{"n_layer": 14, "d_model": 224, "n_experts": 80, "experts_per_token": 6, "d_expert": 96, "d_shared_expert": 0, "activation": "squared_relu", "moe_layers": [0, 1, 2, 3, 4, 5, 6, 7, 8, 9, 10, 11, 12, 13], "router_score": "sigmoid", "normalize_top_k": true, "routed_scale": 2.45, "balance_loss": 0.00569, "balance_bias": false, "init_std_router": 0.00865, "lr_router": 0.00145, "vocab_size": 6093, "norm": "rmsnorm", "norm_eps": 1e-06, "tie_embeddings": false, "optimizer": "soap_variant", "lr": 0.00291, "beta1": 0.95, "beta2": 0.95, "batch_tokens": 32768, "seq_len": 1024, "train_tokens": 248600000, "steps": 7587, "dataset": "wikipedia_en"}
Below are experts of layer 3 (counted from 0) of a mixture-of-experts language model. Rows are named router (the router's row for the expert), up (a neuron's input weights, with its number), down (a neuron's output weights, with its number) and show model dimensions 0-223. Each number is 128 + 32 x the weight over its row's rms, rounded and kept within 0 to 255. Numbers have three digits each.
Before each expert's rows: "gets" lists some tokens that make up at least twice as much of what it gets as of all text. This comes from a sample of Wikipedia text that the model never trained on. Tokens count by the router's weight.

# expert 76
gets: "i", "a", "u", "an", " a", " his"
router:132154081155111082152139119106143199157114118094165124093112119111122128132142142151166162088124100103083113094174127103152155153110191107101102190144106102132159122096170084104095106157138096098106137154095111087146151167187114087198140170136114123127149135177071102189194168156182112102141074143144193143116163125097169161154143146188172182161108114128123158075112135114145177150114134110099126120184174065141049132148147114127195171130148099105095153142142179160118135083118105161149087103146137126087101124113137102116083128137143175097164139166102087176147174164166097160141114098172157178113164137058081097166114074129103130130126080078154144143129153061115096092060
up0:115074164157116164115087169122165172136176126165072114148077105123124102146094125105086184141138158124133165105079154108115084129112159163125201073113169132063114138166144090139134145150132116109159097133131077144100138136089169098101152090138185149017088149130173088101138096103151131134132206124175083122146121096134118128063151085144150143090098084120144125174157101119149080152145157173098139091108140182126190167101135137134067104114096163151124184166092100102138179143141161100071167153138136145127085101136080151131185138148158091105071139147182119095123099149111168108112120127078069162159100118129094137121072155093163107153138110179069053126134130151093156114164
down0:174117059118165114114186090109178188165090117087120227127135135079086078109141187115153089100134103149114094119099048176088158087094180174123127159154107094169151053150189122095163142118078157160124073114129100183139158106152082137139100158138175135143079110096140127181060117142133134107142149181139082110129109151148155122115125169116124154138174132165175115122141101135110157123154157172093123059148169136134146144098072124112149110154093157071081149111158104116104141074078118130096169124162128086145117069144151111141161152146124156153094114154073132150139153102135178170101157109145143104089118143111135062126157121097113055129129164190092086171147134147121145169135

# expert 23
gets: " of", " and", " in", "ing", " ", " a"
router:109172127159081115153159084102144131148176155098173140116102150131124130175152121088149126111149126101110084096106097051164078176181121148099109152156123092187166116105153123085113116113099107130109107183102140153072147167161101109143122140105088134176124141119130115132138174152149117097135016110101163167087138122103163182159138143174172104177081085113116126091081126077164166156079167168138095091143176112161067122120084156151138154105155153138112102108105112162107068094091091139148074084112129157094112150109167110131115190175074150094178169178076088139175136148161065127123118132172141184172163102132116159135152117144082119143213105115136113116167130185084104113101
up0:142123155133092155107123141109117097144157111120142123127095135129137126166143130122121132241113167082175140123105142148159074136103135196127133100087117102151076144145149089156120181171123126168111158089112096136166114072172157175167116106065111126119049133067145183081156178149115072140118139075105118137076148129119104152085155114134152128140169123134073140167160120142177058143076161079171152101153143219115129110124119160129079075166139121133071124092109127123095153148102128132129107115091158173123168172151153146123133165119088147191130126109100136093137133156140130148146114095108137200094128183202190124151202164152152066068160144129110117133164120149098157183185
down0:135160110123103141164099106131114161143136116126218091049140095137105106152181165123087135139145164081155087091142099139169170156113170143146089155127066135122168086125082198123077134053116129147067106119114131090203138169145118137175148156152204153140119124166154088048126146159161155115095133068164136132144161125121068135048109140110112122128117117177130175157135131160166176177123102107202110119148139129126074110139155154132168122114116137134095134161111176136117086163190125159167145079078191131127119112124152160158139130167109132141176134105105164139186174108061140180153100147154120145160123121108106124127113156127155061093170148133075083107129057146162122121105

# expert 12
gets: " of", " P", " which", " be", " It", "am"
router:110146105167103091150184093115184194191099185084166108119102175115147123144133114131162128105078079085146086089173151086176142165156156146071105143152129098176179169113149178129100093137079101127114071179102167138141173165121086058177135165120130111135146115101096136151164143168170133104163077133096159149107150139133081148131159134132148109185138117121141101100090079104139122072130165168099119094154176132151087129111138144162137131094107105066133108140120180154108158096099109152158108091122109111085088093104145096157103142183107162103149166187079101131177165112150086161173108136184154119127163093106074096179100107166100161110162132091172170096113130069081107113059
up0:110156132136178097145059102156158074115085171111135168132132183089199168133090203130128212143133113157106099164131175155108137153110140098115141103115151136072138123128115107174099154129123100203107178125125143098122185085055124105096119171165134184124178136129125118127141120087189104165105157122131133120099159116130138118144193142124129104140041121068163083142138125146114120148092086039105187193097119149105130132125095153129095158143106115104152136153142047081189186171089141159101117126125124197139085149097153158127174142101106146115118136169124125087113131070137115148110152136096123069148125096164153140098144126131084166071162175130122157170174142160089084135109
down0:170087095136111134120121160143127162115128153210164102168145123090160091095103137133200145130132207126161092128145117165108149109143141162153149125122102118148165197102108135105144114121130102139140103114119116127104049088094175146137172116202092043109135102055127119081148127080161129149108110183151087200174188137166109095131135155144142106081201192133124172105174151148062140148109190147120121096133109155085130108173127111121134095093124175089165181140110080133119127129169083122137056148091127090122144070070104101121119052157157196124119117106098092122146154121105145169098164123085119080149190127153136093151068100097104153137132134124091129129135156124124118082111

# expert 32
gets: "\n", " is", " was", " as", " it", " He"
router:155151112206109101140160112140128184182078181100188142105092126131142154167111138166174146078106107124104088097150128089130161170159125158070102163146109043166147130118144106148100090160149094092086106169092175084103139130178099108177179136153136110140154122129094131109184128109180128084092080116103141183100156168131094158140154182198160105146095100149075088069102101102149157155070159132144121106134149110155120058134145149143173142098082124125117173152141191071147131104101116163148115085182135105079071075111142089160109133171111132124126141153101098151174126105109114121150126116177149118142138131134091132157152096080096173118160088102135127123097219114105139158048
up0:167082109095143153118089123157137136114126140140116144145109049127175093142155157094125129164126172161118157127104159120089125139135139128143159078096121132090119143222073129111094201147196153183157079131162143115100126139185166174112093147150121164086098119114219159141100151150069092184093134140124079129112092146083162106119153129146113137137185132110149114139146151166065149132150114140149097109173059097101173110088137100116084158152150104165116115191153089150116148184146090075119161139116120106171130145154062163123166073079178117159095123101127114128126100126127098073106117184137115095134094114182138124153150202182126167089159135188125133154166146126109169169207
down0:079098132106149153159177103136165152113069194113163134115159152041109117143120106123147146137111118097177129099094159143079126090145129135160080095114199162163123088154166102132094155104144122129152115116074176144109145137096143129119116093156108090081131107106108068129116108150078101167172099135125114126084087098080113052180114138145105071133112148171137165162106104086133056170114103139100159145171122106078068114061114076082152128102130169113126157145153145158135081127083116139218174131139166118186137166110093146124112154147216113131190103094169175144052111086107112149161186102166129119079144099093123158164122141168148119090152140147102130126083092094155155113123